Experts of a small language model: 16 experts in each of 11 layers.
Below are experts of layer 5 (counted from 0) of a mixture-of-experts language model. Rows are named router (the router's row for the expert), gate (a neuron's input weights, with its number), up (a neuron's input weights, with its number) and show model dimensions 480-511. Each number is 128 + 24 x the weight over its row's rms, rounded and kept within 0 to 255. Numbers have three digits each.
After each expert's rows: a language model's description of what the expert responds to. This comes from a sample of Wikipedia text that the model never trained on.

# expert 3
router:142112141129149101123129077144103091152109104125140167132133147089122100122129100111118072152129
gate0:145089137097083099155167106168141099129148180116170149124118082121117099128116104091110127141118
up0:098134124129083089152113087131160080146139138140109120162139175100136151139153130135114096101110
gate1:085085169116113141146123141146118112118146110130163098123144128125112146116120106144160127135158
up1:146114071136166112070093116137167125137138153110107151160123100122149138142132139139115164110111
gate2:121128110154163074165153119106157154137127183139146091109138097115135103129133128130108119115151
up2:160142139122097111159125191158119118145121097142157103144136121100118127133107093120112122092115
gate3:129128136102133156161130186173134144104093122092135138109130135153160128089109115058087106127135
up3:131114120114169144163121148083180154106120114151097097130102122127114110104153164101147145118130
gate4:127102115109149123157105114130103112083100156186103133107114123183120142153115159126139149158118
up4:141133098151136126146120145121139091092108079081135124146118147120161115158118115135143168132112
gate5:090143091122102119140079144170092140139154150116120170124134082134106143140138160114145124151156
up5:166178112114147123129127087130086115120125194136090101135151129081132172131125128147145145158120
gate6:071158119125131112131139120105111103182127112147158131103106113129097103141155132144147151120178
up6:141151136165119130113176141091124102136092095107134090122142150134148115114128153126176167154154
gate7:093137097114111073142158181133130156127141157125142139064108119104114065082147117129086136156173
up7:177140078136152130126129086138158133127116102121143133094159126143143114095123123158175096119109
gate8:142122142151131130076186205127135122135124158099124157128134108127150142102132158079118122107153
up8:163104147159108163138089127146125104137089133140143181112131150174152144121124147110135117117174
gate9:071121065145138137151118119157156147087155132128117123156115156122110127141096143148105163136123
up9:106125078144147129141141114082140165118102152104082101159110142156106078149089116165155107135105
gate10:130143106136149113140140112101145100149094120122177130140140123101113168112132142165114116137112
up10:164137103126134176166135106123128110154141099156118091135146104145157153126117119141123104106117
gate11:141170110109136147133161115153144110150142155122113151121104139087121177115129145157104135100129
up11:107065131133063119137104172096106154120093177157135128119123137122160136132109168121164146135101
gate12:129110075130091111119146161175074108116117121117113131143115152086143125147093131136120120116120
up12:133081126133170169100172151133137117116139184108128136094128165059153109120140142124121102102124
gate13:094103118119149160120077160094113133130142141136116113109094126141128129142125128089101112152126
up13:143151138132105130145125108055097140139146128118123111119099172139062129123107116128148150096140
gate14:133146095098144135142115134101125225144165117146110096107080124110102101118139109122142148140131
up14:129087191120137158113115110074057129167118101132120161165128131148122153121122081127146109093129
gate15:117078100101124170168122109137118121122101147116118136122108137146153068134131120175105093129147
up15:176132108137124119137122137144103117144102131135096122141102127153160080125078123130094143135128
gate16:123124113109134105124128103121102130129171141142086137159104148150128122121142120088147161107146
up16:094084107185160120152149133132114100107184114140140102118111146133202101133134137153126168142164
gate17:130120135120133115118113116156084139148108085140120139128136148134145159173132077161095105095122
up17:125128091155113125105109146197149151120125160116115101104114125113090110123184159086152146132136
gate18:149140130090132162139112132129118140131074136127133173100117109168097089180114124121103051124140
up18:141092114159097142135105162175177101146119123097159114164160137136159114123106141154120128182130
gate19:151103087169113091119164118148053121136162119158161154112156169076149095094154115160110140132121
up19:125127123123153086114130149136130145138134138089127100179175101106128091094125083125154129130111
gate20:148170141167123073074118139094122106134165128074123161108135137157106175095141147101139134136153
up20:136124109144149142176124137100104132161153079133126132079106086122131129163116135163098178113144
gate21:154118125183160107150101139116142125156138103132181146113108115118111165176173137129137153105146
up21:143141152127111114173128144139173115158088049131134134136137175107139155077095135107160140128118
gate22:112127132160134116119104146130110134115149113143110110100139091128135162125112129131153179121105
up22:136114105163133148097123078140117155143129166117158168133129164128117090140140129132093117135143
gate23:127100104127144108095155095140127117123145161124123121110120151093147128163126132119134141095100
up23:111120173111109150082139094145130140136119132094096163143141184164141093140113150145177125112113
gate24:157112098139128126116125115136107122099124064157096162134140144101119136159137127130100114036170
up24:108144126117145163112148150147083095129097169142093110146112128132167072109144109100117117100126
gate25:133106141107137113154135113096130133149137108163154148105123106128142094134131108086129144144120
up25:135118172164125115122159131132123128114105120165134145111126143135112148130115150132124109123142
gate26:087111141087145094183107103149074137125150147163159124128106132111066143170147132116153120109166
up26:128107145182122163123106114065138140138108148141108121134144169110129148132144163110106143115082
gate27:083117123115147142081163145151144096111103118144139111114111128134145164121163161152140094130110
up27:147135129131157129155175131114141145167122093125154108135146144156136117116095117107126138135130
gate28:129153039153098093127186105160140116125103154127127060144135125157115085131132111143092146127113
up28:142162137120111106183172107162132151125107131130107138089125107110103121157083115121109111110156
gate29:136100101149135104118064134158157136105128093185145113135108126149169100158149108113123113126118
up29:131132123111111115140099117119127159117121078098155158106153116092168119123134124104145124152133
What it handles: Foreign names, table cells. Pieces of Slavic, Middle Eastern and other foreign names (Izhevsk, Ickx, Irribarria), plus pipe separators and function words in tables and geography entries.

# expert 14
router:088169114152086108152131121118118096152128085126159135124171116139133121123137135115115109129155
gate0:177111085143169134139125127146116147074139097120085129100119084108143128144155211149106139167148
up0:116132106129131094087120117130107137120118084121106104138137119113129104111091173113111067104146
gate1:077086117132105156097149141139132108115164106174121130104127138100073167128159121096136156105141
up1:165155106121140083109130137135157135098147109134167103189151140152147142148099150134155113136132
gate2:131132108096118115147092134143120150121102094171122085120102067101103124143141129085090110139147
up2:098136155098098115156122139136134155121096113148118142166149136110162146118106128113092122086118
gate3:106120128095113140135148131129137137186134098117120105118167136104143139136133134140133106109148
up3:079140122125141126142080135076150132142128122158143167129150164102140124100160100124137122125109
gate4:148129094139145140114113143119174138099117146118142085102098122143149160146208182131132145103129
up4:160148151125160100104119114160141127117125157107144128109113151135128095127131126171097166117092
gate5:149089131139138133126178092111104126133115078126156126144128147121101104120144131135135132113122
up5:109120109146163174099154113113115115130073099170138131179085104124130085164163133140106112141132
gate6:115142167147151126116137108129114126159099103092169120087126148124091160175162109114103102081050
up6:147109120145121127107077130083083119144104137056089109109111123133161104134122154143130120154160
gate7:122105116155147116145114156156140126113105108112130140134119134115107122116133126151138104098119
up7:135157141140147134151152131111128091122128123087071148149109146101160107105107150124157122131165
gate8:114170146126122118133117123146142099105103080110175206131121125134091190112085130104141139137166
up8:146201094163136098172117114109094128100108119132140113138127112121104153126153142138163131093092
gate9:147123156137133123119132158129146099117112102148157095128115139116130110127144129110117156100130
up9:127108102091181105125145150140103149135141132135137129101143123151137146095080121092140104079107
gate10:157145100150108118119081120121163147082149134120094083159121122159136121113158160128093118113113
up10:113103145163148104120132112126146137082154139121153133141147118144147140128095134140120129156128
gate11:105153131089160146159139107175149140151147133135136116082130101150094130103165137150139133135138
up11:114120169120143156129126150123152134125132113123124132117093092102175130166115114164083146163140
gate12:148128121101121140130131089166142126188112094124152147152152104119151085137163148127090113148112
up12:126115139136128136124145173114132132139132151145138086121126182153101090131156132087140106136082
gate13:112134145154119123107140150113116110130125147129150111141091147133063124126134115118140080143107
up13:104139142151156130123128128108106122164091148105132128108148128119110174136095135149105134170145
gate14:163125112098141151139170088158157118128112153105125124132137104154140138123115130098165146125136
up14:100124133129128143146116135125099136121137113130091112142153117152130087130135114167135126074126
gate15:071128111135123132144111066118122134119128109127134169129086119100121123183131130164110108124091
up15:132159167139158157130115129124119151153146125127135136131121156136106145106137153118082116133110
gate16:109107112119090155167097108152126152112131113157140152170122108071129101151118112118101164125151
up16:159129111139134108130059133119090118150165108090158123133119115128104117142141114133127105107157
gate17:082184114145126113124114160099088108160141122159123075116132142148074087118123133152129122133095
up17:105138135132120171080113103077128097167086120150090094130125105121107134120104138183118162149121
gate18:122111102108131151154154111143139193132167142153141109106138180147105103110140151126113161121147
up18:128090150122120108090123162168114124113115115116160159179160158154121145109113143121146126128144
gate19:115159091124118136131141119111118111151189137113157169120126144121154150128124145083124090099124
up19:188130132076168126102112119131109188127118094079112148129143125117102153130145088145100091176149
gate20:088118117132118150112141126113102096131136137096133102141096132108122104122149156142144102081130
up20:119138120137133087121148148137110162125114149155126129111145127165105111123142111133116099136111
gate21:154126092129132149111164125132111138115123102100158108105155118134114161127115143171177109130137
up21:110140110119126113152102175111128117110116119120135136119127145166120080139141120154135116140146
gate22:132073147123143131105127164098116177135164142114104106138145144166098139160113134104146115140106
up22:093138122118100106146126119156143109119123105138149129108101144116089084132107121092114126120120
gate23:139128096039136111157092125144136145138116139121126132172140121132129098141170120150120174101134
up23:137132132116150096114107109167113125147102167101168144139164120091161120128143093139155137117083
gate24:136154119131118163126104093133131115115120158123125172116131111124170162128130154121089132150107
up24:124143114112135111137122122098130145097075071142133169128114126116134132120110141149164105117118
gate25:114104098113126138112086122134108134131121155111146104104098099147167112109126178129143105140144
up25:115112143105139124098140116093135133095111115162153131122140150182131144129163089118138087097116
gate26:162143057145107120109162143126140139148133085112118130114115169167141123092141108131124112094137
up26:151129131112111130131152153106155104147138134130090118131146165112156126129132166114145153138147
gate27:146080125106107116149145098123120143137121129133130125104127131092105149109119108130149111130157
up27:169094140172159157110129142103143113144123164082149133125105172134128163144079095134150139112144
gate28:132111132104128124129167149131114158126173110188128117119149120153130092118140109148124104125109
up28:119105087147135103089125153149128160123100166162152088151112143111137179106140158134093070110141
gate29:105124161127139106151123141135106144140089137116156135117149163118149184136065146153088124133137
up29:123154085118159090139125132146079100111117153129123093096099131112104092125116162140128160114130
What it handles: British election tables. Table pipes and name pieces in UK and Commonwealth contexts, especially election results with Conservative and Labour candidates, counties and shires.

# expert 2
router:123124134134153121136109103084132158099140132202127115118094142120124114134109117175134154135126
gate0:144124138126162135135165138141096156161121138123148110156137087159106062142173122139119118129148
up0:085131139146140154086129106084170143152088140097135135113159119149100138150122081128139112119124
gate1:112110144151116138123106135090183125175162120128111115121154127161143140129135136135121144150112
up1:147142107137082124145087131156104158140091126113160147151077142135138131114139117122138147081139
gate2:130168170158090133177127133119128145092134133108082126167126112167167141133105155130147108134109
up2:109147096119158094094137133105154100144127100105112108072128134129125087144133085125106138190088
gate3:142119110161131126156149154126142141108107079134072117181108107115157165116128109112113162145110
up3:156161130144150175126111123096130162190123116149171137150182142095121156088123149143144082128114
gate4:163106152134139111126107138133077138118141140146106137127125142127138116077135140115145147115092
up4:132118159113097131141132105088156127125098109186115142098151117119145102129118136135123081084103
gate5:108115152117139114093111105138104125083122154123109096148121138109122133129114140118107153107114
up5:138101164145138121091113144177114125124138124132115146116098142089132110104134144147127097170127
gate6:112117123151105134149142149102143110131169141137097102122089162111143114140113111119125129135118
up6:097126116121119141090065111131105156126113104139121139152106088110141098110121147185158137137130
gate7:146160111154136129099130159160079147054134160087136090117147147124132164116198185105164101155109
up7:130123181142130113173139108143110150144115137177171157180116160094170107136094105102130141113128
gate8:163137116111111152135115169109104104161178133084127139125178132149123139147105138111112142121145
up8:176141125145121213100135160082084106078127118094159118146115116131110138133136161130114118111150
gate9:102139140138107129125142103134123124114105125119158096129140148135130056139183150141153140113060
up9:143115142154155129137165167126175098172165110165125129144139139128134175110124143169117128099133
gate10:156142140101109132160157114124152162151104124105075149145125145104127151162133107161103135140125
up10:134167113113148161166178120151114065135054115126145123141140202150161167124130126145102111139137
gate11:112096091128117166090173102132108126105114164135124134072144135170119123152166142116147122120093
up11:151155120115143174137161107134154133144139131132137116125106093123085097127154159164157161129093
gate12:120088125101120121128116164152069128123175133130168114151094149135142100136161116126133122126124
up12:117119119093139108088134147152156155117166159088075128155145153105109120114110127100149170134123
gate13:141139094117140118119144135117122130100156118105070099157156138127119131128112117150091111133144
up13:159136108141175137134136105126114097126144113148112144123144146144164162104159137134113108126138
gate14:141144110110075099127104158138122149139144148132162147142113142111095121135120140139136092130129
up14:148145129115139118138148134098098098135159128114120139122134133145102135144162144104118159102151
gate15:140146099119119158117099155108129107130121133139135174128150135125111131081099144135163130102154
up15:117123102107125133155103133107138165110145128150139146103156125093149123136119121151149171188091
gate16:157156150116147111169102125148137141192167106097176149115129063128133094157095136082094134098097
up16:058128143155120127102157140139120111117095161108133128088130128107081162102127168146136152170106
gate17:141107120124129165146131142125130153109076151159121082118127060101148090153098181117117127116140
up17:139087125107106108149145111146130156111150155096148176076162108125098132127103077102133143103079
gate18:140150152130148129131118124127131126137179115155115134112150104095112146092123132069117081078148
up18:129109150123155137102120109120146148162143187155107121119169158142117125136128130124144096107116
gate19:117139140142154168156124120116108083139165091137136121164068079118100114094141195108095124126181
up19:079121160141129120118105085124108115155142164078144144117131139146116129161105121191113135131096
gate20:125164107109139088168068119108163159145142135148158087086113113133099078135118121115099145123075
up20:111161115104107069111132126136101135161167100144167125142180126135135145170142114110170123097112
gate21:116165146115095109123160112161108134109173145159102100143152123090101132153146135138124140093122
up21:129128157136147149099111147118134132117138125117130145127119147137121155125137116102086130103130
gate22:124086106144155127105113127093144143124095118105126145099147140118148096148121189112129096130088
up22:133128117119144136121146108132129132107152139098137136116110114128099104149135143116148140125171
gate23:143122133114127114158138137076111091109070164124161142152126117115128144105098126140137161092149
up23:120162141128125125152093087122124166144147141153140155145093110157090111158134149112139107126093
gate24:092142103074149108127110103123124143147079096176137111092141139130097122122122139146157124127094
up24:179128149074095113120079102145137113107124142082142111069127104088121116076113129103112165092127
gate25:168114074144157107124176088134076158113131135121129106131100126097122147130133149130147148099119
up25:144101074158160123124122175119110115115141136151101123120113122094115139097136112158169127106119
gate26:094106103123066128137149135121136168119143151118153127066096170152124098143099137137119103130133
up26:117132142082137125169102153141154104133144106134125148133166111110099142144152132138140113103127
gate27:101133132106131118145157126156135127122119152160138118130128140148129128155168167112120112074121
up27:102165136150120139108129145128164116106121100139128101118096110132127089130097120134103061146135
gate28:106105075112117139152130091192111118120102106157133174168079099149182104084127168159098092070167
up28:107127138134142140107140146120145165142127097117071064180114082081103125129107089162145134162125
gate29:134153104155118148160145165162161155089131098130111076131139092156133104092180104086086135103122
up29:147136123113125128119144127127110098107151131132120138101148111129111127125092176154139136124120
What it handles: Building and location descriptions. Verbs and nouns describing buildings and places, such as is, located, situated, built, church, site, in architecture and geography articles.

# expert 5
router:153141139129147145163125109128128149121137161151151165119124146122162131137125109139120146130166
gate0:105113147129183189106167112141124145139143133123144127125124106162097157146095121116137099088105
up0:116167146122120112159110167136163114077143164146133133130107106143138112110134171104101103118163
gate1:175121135118112130193138147127110161112106097137089137142169135119135132108132138092117173150106
up1:103099141140093141084125075150115104138135133116152097139146151081126126132142115106132137164114
gate2:135122112142061139126098149085094124107090178121087143113157103136095118137126171138120101111146
up2:170124158099105111078142120070137090104123124114102126137160131067143109131113161100090139158126
gate3:097143112144163118128115165131151110104129137153121097164099104142124112144125122137084113091165
up3:096100139165125168090152085144097146157168160109100128145121166132166166092110162120109127110149
gate4:090109103148119117140096121146139156096118127173129096122092118128120128118114137170150164127103
up4:159104098156107137130155148155137141120107118098134180139153130130119126130134115121124147134095
gate5:114159150103117117081126109107142082137102107145090114093155117127124141107125143137090124112127
up5:145112153172122140121081172103120125169121144137119157125130120105149143131126128078111114108098
gate6:141108128122101120151172091137141130100096139141131131123113144146108159117112147168129133146185
up6:118141123118133176106090126130112095133078119116139136117180114170138140108112167101150145147125
gate7:108132151127082106140142101172122178186138135145110122136128135144150092117159129072109159118110
up7:132142161163175120175138117147156123162103123115052122104131160126125166140112189111108146114108
gate8:081118125154088144141146133141136082142127099075140124086122175121088106135143139088107137123122
up8:122129098137134181130144158134126118176130104074171186127130150159094126105140119125161086100131
gate9:132112148135131128131166136131153141117086163125119095163084108107089144094135163122156165109121
up9:134136192072119094124155109115110107128131088082103135103122150117120142149123131134130119093134
gate10:130128150148094127097110121154130119150164117092132085122158136094139132108130108086094108144135
up10:093149175130091100088139108109131141127130139125138100114149179106182167114126123114108151187153
gate11:081163136141094086064097131125130172147124149147126126129117120109157130151145137094109082153106
up11:116123127104110138146115122120130139117111168130169123190118091132119108122130120086125147137138
gate12:131132136119100151110099102109133129130131120088147103132166061101108141148138122142147169186106
up12:126125150103088139126139101162133132121134111096129106143125136133094112136134143112115126161161
gate13:120125102139142062126100101143134079125134120164110121085114105136130119153136164109126105143153
up13:126119125146076131109154169121122165111112120126116114171153121150117146142106098139131143148119
gate14:148165144149157112178077116128094109121126107139126166108152150144142159136103142117151158124167
up14:143109116116155132130108091110142087087179127128103097121123138146138121136079158119120117156105
gate15:162162135119158137142145112106126120122136125143107173128120129114134131124180149072125101109100
up15:151076147155096133152134152114122110118147139142115136156095103106129189117092119150133124115165
gate16:147099104086137142142153119147178131114154124139160097134116182147109177136161115112085107099110
up16:127152122133099145129091123143107131124134102122096118132157064134127072130144135129159150135161
gate17:161146154101138117119113132109158137120133102171109118101116117154148123118160160107115141107122
up17:132136100160104139151121117112121162104151123097106130096119175119107142128105141127088158099160
gate18:115111109133163110130165122107127085084131126110130097140095156103107089136171158159128127128105
up18:130123114105122116163166097139076162137161104137100161117111111143140122147120138114148126113142
gate19:108088114146101103156134134115088139118195139135100125171158153148093101134113164130089170112144
up19:157159138113155144203163118146154130164112127123138115128082123114101122137129104137143154086128
gate20:129147087132114164099122121086130123090124175168111140116075154178149096134140174141137129143120
up20:079117126136095151079137103119131123151085097145142136073125115137125137117126122089092133144128
gate21:169095127101152153111118136122106109151130138112147117096093102123166154082117132145124108155117
up21:135100069127110081117126121083126151110155116150103092083148114148130136143113099142110154151102
gate22:115133119159125100064108140097128118088106128143177129126132149076103147117132146160159126107104
up22:122100138159127123148121074139141123131139064135146151136122123169119131095119105110112164132118
gate23:137166107161115126166143203124111135118162138132070122085112157114144135121112132146064107131152
up23:100128118152141101102075095151142141110115103133122127137139162099193131135109104134132127099098
gate24:101110150124142112184120118112132103162154099134085132111084129112170111110100169120124102114138
up24:117123137117141153125146145155127112129128126135138127146139121193117169134150127133160139136145
gate25:082139121188111108160119147098133109137144152139102130140090153148114118140142141146105113136119
up25:101160145185141113126087160106144146126129132150113142108162148099137145100136154118113128111151
gate26:101113098100149104146179147174121169078114137121145114156095110120174139123142154116137144129090
up26:118093075129117152150138139137158120156139132138110118161126136129133111156121158126131113104093
gate27:119121148120094142114106111108151145164119106186124181124134144135105109145113123129127122130162
up27:132144149130113111137099104122136150125189117118115073132110117121123129105145120127135120127135
gate28:134141115127148128120138090122098157103126103146123171135112129103081109149152142093142176141131
up28:114145124127116089124124091079113149092136139136150113120145124133090126132126126132124160093152
gate29:105109108134106136129156111106096118125170138133137131129121120128079155145142165145078122103118
up29:138102154128145114174139133120141114097132151148152122108082084093111090156124198132096105088144
What it handles: Biography and taxonomy fields. Infobox field labels and role words in biographies and species entries, such as born, Species:, Binomial name, senior, Master, professor.

# expert 15
router:115135120121188089106149096117130158093121124135090107108085152127132141122169152157109112151111
gate0:110121135138095065139104180122107128164163098148097139105140125125175104178091143123132092119111
up0:156140170131123193119102127134103188102085159108142117125154174150136137061142170135111107125110
gate1:086094133110133116134132105103107130099150113108092128151161106170139052111111133110129175148108
up1:112133073118121148114134141121109094123137151139111112154137132129146152114127143105133099119138
gate2:110137127107158120159106086132118118105090105122137137126113094151087102113129092155118096098141
up2:104124125117135116134130121090124153113112114147166119164070147124113144122120136148086128155160
gate3:139104122132150076091124108128135121123125136116134102175129162128123131121113146096121108143095
up3:154116123141138122114141110116140131123145148090126096132114152128168110144093143143131142146177
gate4:118113124128115109169121132133156150138109103136132167145097149127120159144145127124117153093205
up4:166124103110154130146131153146145147143104128154156138100108164120146162113154137138141123054151
gate5:164103086186077101140117150142110135118132110136163160099161171124132099136140113118157114124130
up5:128098098130132065138122158161118116132130124125110087135165113121148095166171112115108171123147
gate6:127150163177162104169143144115089150139137127156176171144152122123097132151163167144157198161110
up6:146124117056119129130109115123162139107157097117128106108099107099122088144090099123082136090150
gate7:132132135149178109140136094095121104093108141130207177079114122098153161112158148173151102157087
up7:126131109119146122107084139158156140104102120143139129147116112113136085129138110097152123114160
gate8:121089119148136123169176171079107091136135095145128101133145141139125154116120136150177150139133
up8:093082139113139122129096107156130145133086160183133093124144132159136101130163120154160127125112
gate9:151132156128099125167148135100108134126124089144183173070120108148096126138148106142087119165092
up9:149158166120127169137085111125152153085120142155155106118127163144131131116073089118094055103094
gate10:131131135148110110111125156149145106130070117177128092078153144152108130131086118141117127113155
up10:081140081088146125147118153130124120136137114147095133092147152114102111087130131081175141119118
gate11:125156122084120181139069119170130129129166121126123135149129094127128107114136142133156153197115
up11:166139107157081121162117138136113106124136147120123127183132127186098115109093150112114129061141
gate12:137182090153150125123139143142103118174097162119120115169132116142117087182141144121135168155109
up12:125156075130144154113146109125134068127104174119101127123129096173112161151112141141113154190116
gate13:091131127111133069188149117125148168105094130133147150099167126139126172103104148165155158133135
up13:112155164109117061105131153069155133134112106101114126138140150110133140118116132170157104124109
gate14:105114103094115152131129121144125143104117135110170107081171128152119111121145157100149085119104
up14:143135144161126128133112100146143132099135099105125143113149116143118161145121126115122131085130
gate15:100072136143107098101130148147135111159137116119114145141152129156098082130134096154105128093125
up15:128116143132148155118163117114112096144178128086110113142118167143120088142131088110105096158083
gate16:134123146145112106104137137163113105136187143096150120192120169077111105135161130109137135120160
up16:142115141127148119153129127175120144118150092123167131093147091123148094153109134135148153124127
gate17:090130117173110143128144205120125186154097099103119098141117172103153107138102075105136108109176
up17:098143212170127122126129120116137108138100098136123106120158159074163123155176156113146137156090
gate18:099120152075113134116150117138136106118145138114117154116118129126112154179157134120152141153143
up18:162094150079100103138124142115152092127086126146132104124147146072115124174106108177094156176168
gate19:101172123126140172146118156129130125156132119133106111100189144132103179115151166101103130098092
up19:131161128111111152125169094143172129193119126143080111119137173113135128135165141120112106135114
gate20:104152153099152140146127137152108146145129118111142154098152092101157092142134159130105180146113
up20:153121126106086067138135142149113144159151112158100126107130117122153145116131145136120148123126
gate21:100094104170136125124108128183132124130100137118101135133143178119165124096104138091110099098165
up21:167100080141169132155062141143185145134113116188129082092092154088138145121147107135080134103116
gate22:154109117134137087082148161113171110155142114134080156168117103122140121146109158089113149128124
up22:173117145118106141107162126160152085160136141088113118156110118151124094149121130096105138097112
gate23:102121099141123115162131125110134109129128065096130135146123130131090104101099138131163106167073
up23:171149121158151115138131095130173153165128126164143113103109116090136176172100131102117152131124
gate24:129145118142134112103160120123068167162129098106098120143114104120164132121132133143113144150184
up24:157105121109140136131189114147171115114149099149118130089164111167136112139093148109124116134087
gate25:157129103106124105184112113110145136163143125141101114102100134190134146150133112132127081125162
up25:125169181096150142130149137126087129114078131153130152105162139094134156155182162150098157136162
gate26:110088168095155122121145112162123144157131138124107119113124147122146110125099118150101162128172
up26:115130091133129115132087095125118189142150146161118117138153132133101083150096123127145115126105
gate27:094129126130122091145138131106137113124120118133118110122145170105144157114136147136124128120144
up27:119125080110155096128118093176103092102130140121106142082121085106127172136163123128133114210131
gate28:148130128110080125132115117137131080121138132119117140151133089077046141119122128121123140137132
up28:137119171128126147145125094132108150070132135130159114101106130097119142152186124132151148129128
gate29:156133128102132102105134136125133137091115122108145140155160138096116108129101166084157119103141
up29:133127084150108156144131146166104148123159145126102115122103155138138135132157128168160125130126
What it handles: Biology and science terms. Word pieces in scientific text on taxonomy, molecular biology and medicine, such as -idae, -ensis, molecular, splicing, protein, receptor.

# expert 0
router:175103154151109153118079129156178098135122117129135171143154104143117108126117103133128138125118
gate0:102100110138128137114113142127110100104148139105145116085123166110087090121137198102166105146124
up0:130161095129099112126140102137144122127111130141119106066130144097127139136138084135101135113122
gate1:118136134128159121133114100113172094118151121103126142071129105133145173115110142134108133120164
up1:170113099166172178155127156181109114164134119101127133111119148122104192134145163112111106118159
gate2:129167112126143124127158141172137119075129122144102106133141125141136115101151143159094148135162
up2:136179121134085152138128155119134114136132112128156130132118126144136151116158169145181115164115
gate3:152128148085130161145142139121161129126127103133146156155099143159155119101144116144137145085100
up3:103152133114132154092138171134104124168138100176107129156156117121127121143115122120119150149132
gate4:108106121113140153112133119161127112103173172104135111172150143163119121135146136103107139146125
up4:117112062086107120102101114102126122144136145148143105137114150168162121095094117152180071084114
gate5:101093101125152132125132148118134133100114175148116133150139157117113163133140147127094151095117
up5:119136121078125126099097168129088053125114129148115107108157114146125140111122131125125139092109
gate6:152119135098091107153096134121149163123146125116120087102122123127120133081138101088115145118161
up6:150138081138129113094125167147139165120144087123136128129124141077119143164147084124050112110119
gate7:176123117112149141132075143134130174122124132118078145128123117145142133111173151101113124148094
up7:133143123159149152121134143157096084131122119099142132115128121148168154105120099133152110107104
gate8:125142127118128102123146119149134130152164097167104119123119141112124117148171106132128177116138
up8:122102128128136123105087167096109125120153127159137164106145109133140143121125111139165141105157
gate9:155140145105113097096118153164147131153129139119129148150100155076085152108152114112142099134095
up9:085144118117099096162114118158120143138120146103090115097107126126121112139113165140107146133115
gate10:136108109170158118114152160067108080165132091156104126148135127136119177158137137156127159126099
up10:134087136133143122132129133138126113102097137134172134129118147125112157116159167101147147161144
gate11:078114098119125128125146168099117126126139163133127112112126132120174139107131137127123133111118
up11:165081184101122138140130107124126117111156132110136132146100121137146111129118101144096117131126
gate12:126093094107136089137125125104070143114171182140149151162099120124127118078086153142148114143131
up12:088106155132103087153106119152127140179118126113129155136104107166106133141139133119098142181125
gate13:131126104057169139141145151122128116096100082129135109093086136119089117063149172137147120120118
up13:133151165155096145106143114133138142157125125153111144124162115092133107156149145138111137155142
gate14:163124120123147141130099147101147184165106134107141120140105117129086138147155152120118100129170
up14:117157135138098141152102072088098122113116110119153114152130129124105107111097086126127168147110
gate15:126117103164147144137131173104028114120112174172159174118135127119084129147093152164147147137080
up15:129108172108133132121098142152153161086186093115081130109140167155134100131134111124162145095159
gate16:092135096118121129145144100079093104169140105123162100126165144131129157106120142181168073123180
up16:130128102107119137146094124180139154158125107184113139101078121157078144130129119118101152112136
gate17:112093087116135133116109166112142129126141095120141095116106138137147136174127107152134120088099
up17:117128099148132077141142124119118151147140188131129148102106111145094139154134152114158146115146
gate18:170178125135116097152157109145111150126147104068131124103138107122163108139148114066136164140171
up18:114134149149123105097109154072087155141127124154132160152088129085112088162137128101146139099147
gate19:157136139151111096161133097134152139147121123164133137125162174116099141130152166102072120126172
up19:136111141119108124138141146130136145109150121135105089095150112121136132139075182148098185138151
gate20:151125137140122119099143107156143127103115147132151102144140078102129144160130125091123112161091
up20:117125085158106171125157122111153101156132114077141134141120100139151176129129131198097152103171
gate21:109130119115134135086152157132121160117153122135105101137107117137101154126114132135085136104146
up21:072093129078149142135096120110138130143158121134156163126151107145124128120158135119138141167110
gate22:138128113124176146073150090155139172092102138113119126117152151146103135134109128106143136093138
up22:108085131126140121154140142148151146125110104126136156106149134147128171118146183120127155160131
gate23:123102166119158101147169153152117125104117116138101130097175181141095079142140129118122149116124
up23:147155111156113118140132145106103138151091084137122102187119108144116149090141132117085137128169
gate24:135161157138119127131171120129157127120112112175176178080129156095107133122113140148121108130149
up24:099136141152129152127107136151139117133099117090116113099125095146099117116075144138127084100137
gate25:147113118134084139093139160115107109163080132115111128108135145108154093116103115128133118132096
up25:127136185143174112140114150151151130151138128148124095124142138124112091145162119125143150102101
gate26:143074121157154147112126134158130159133107133144144141095109131164118129136124110119120101118116
up26:135139071152115146158114094138156137109102153144145124129146191150116129133095155099094140080128
gate27:093141133129127142138118126125174105129128125171126138158107147146098113110104099104095161118192
up27:114129135103151107126108121081140128104135129107138125117130109130139113148078100131098161115133
gate28:125114128121165089080159099132109132113150140121165137153130105150123093119111102108096118129120
up28:140138103123141132130124128128132133105099123158094104080126122129061091150119162116168108142115
gate29:125108095114107150120115126130141130130150155079140150102142117156123128137095170162134122126116
up29:107122105148137125160145115126108143148171134172106121136096138176139094124139121131137092091115
What it handles: Mid-word letter fragments. Single letters and short pieces inside rare names, codes and table abbreviations, such as Tof-a-ş, F-ut-ures, M-Y-S, QU-E.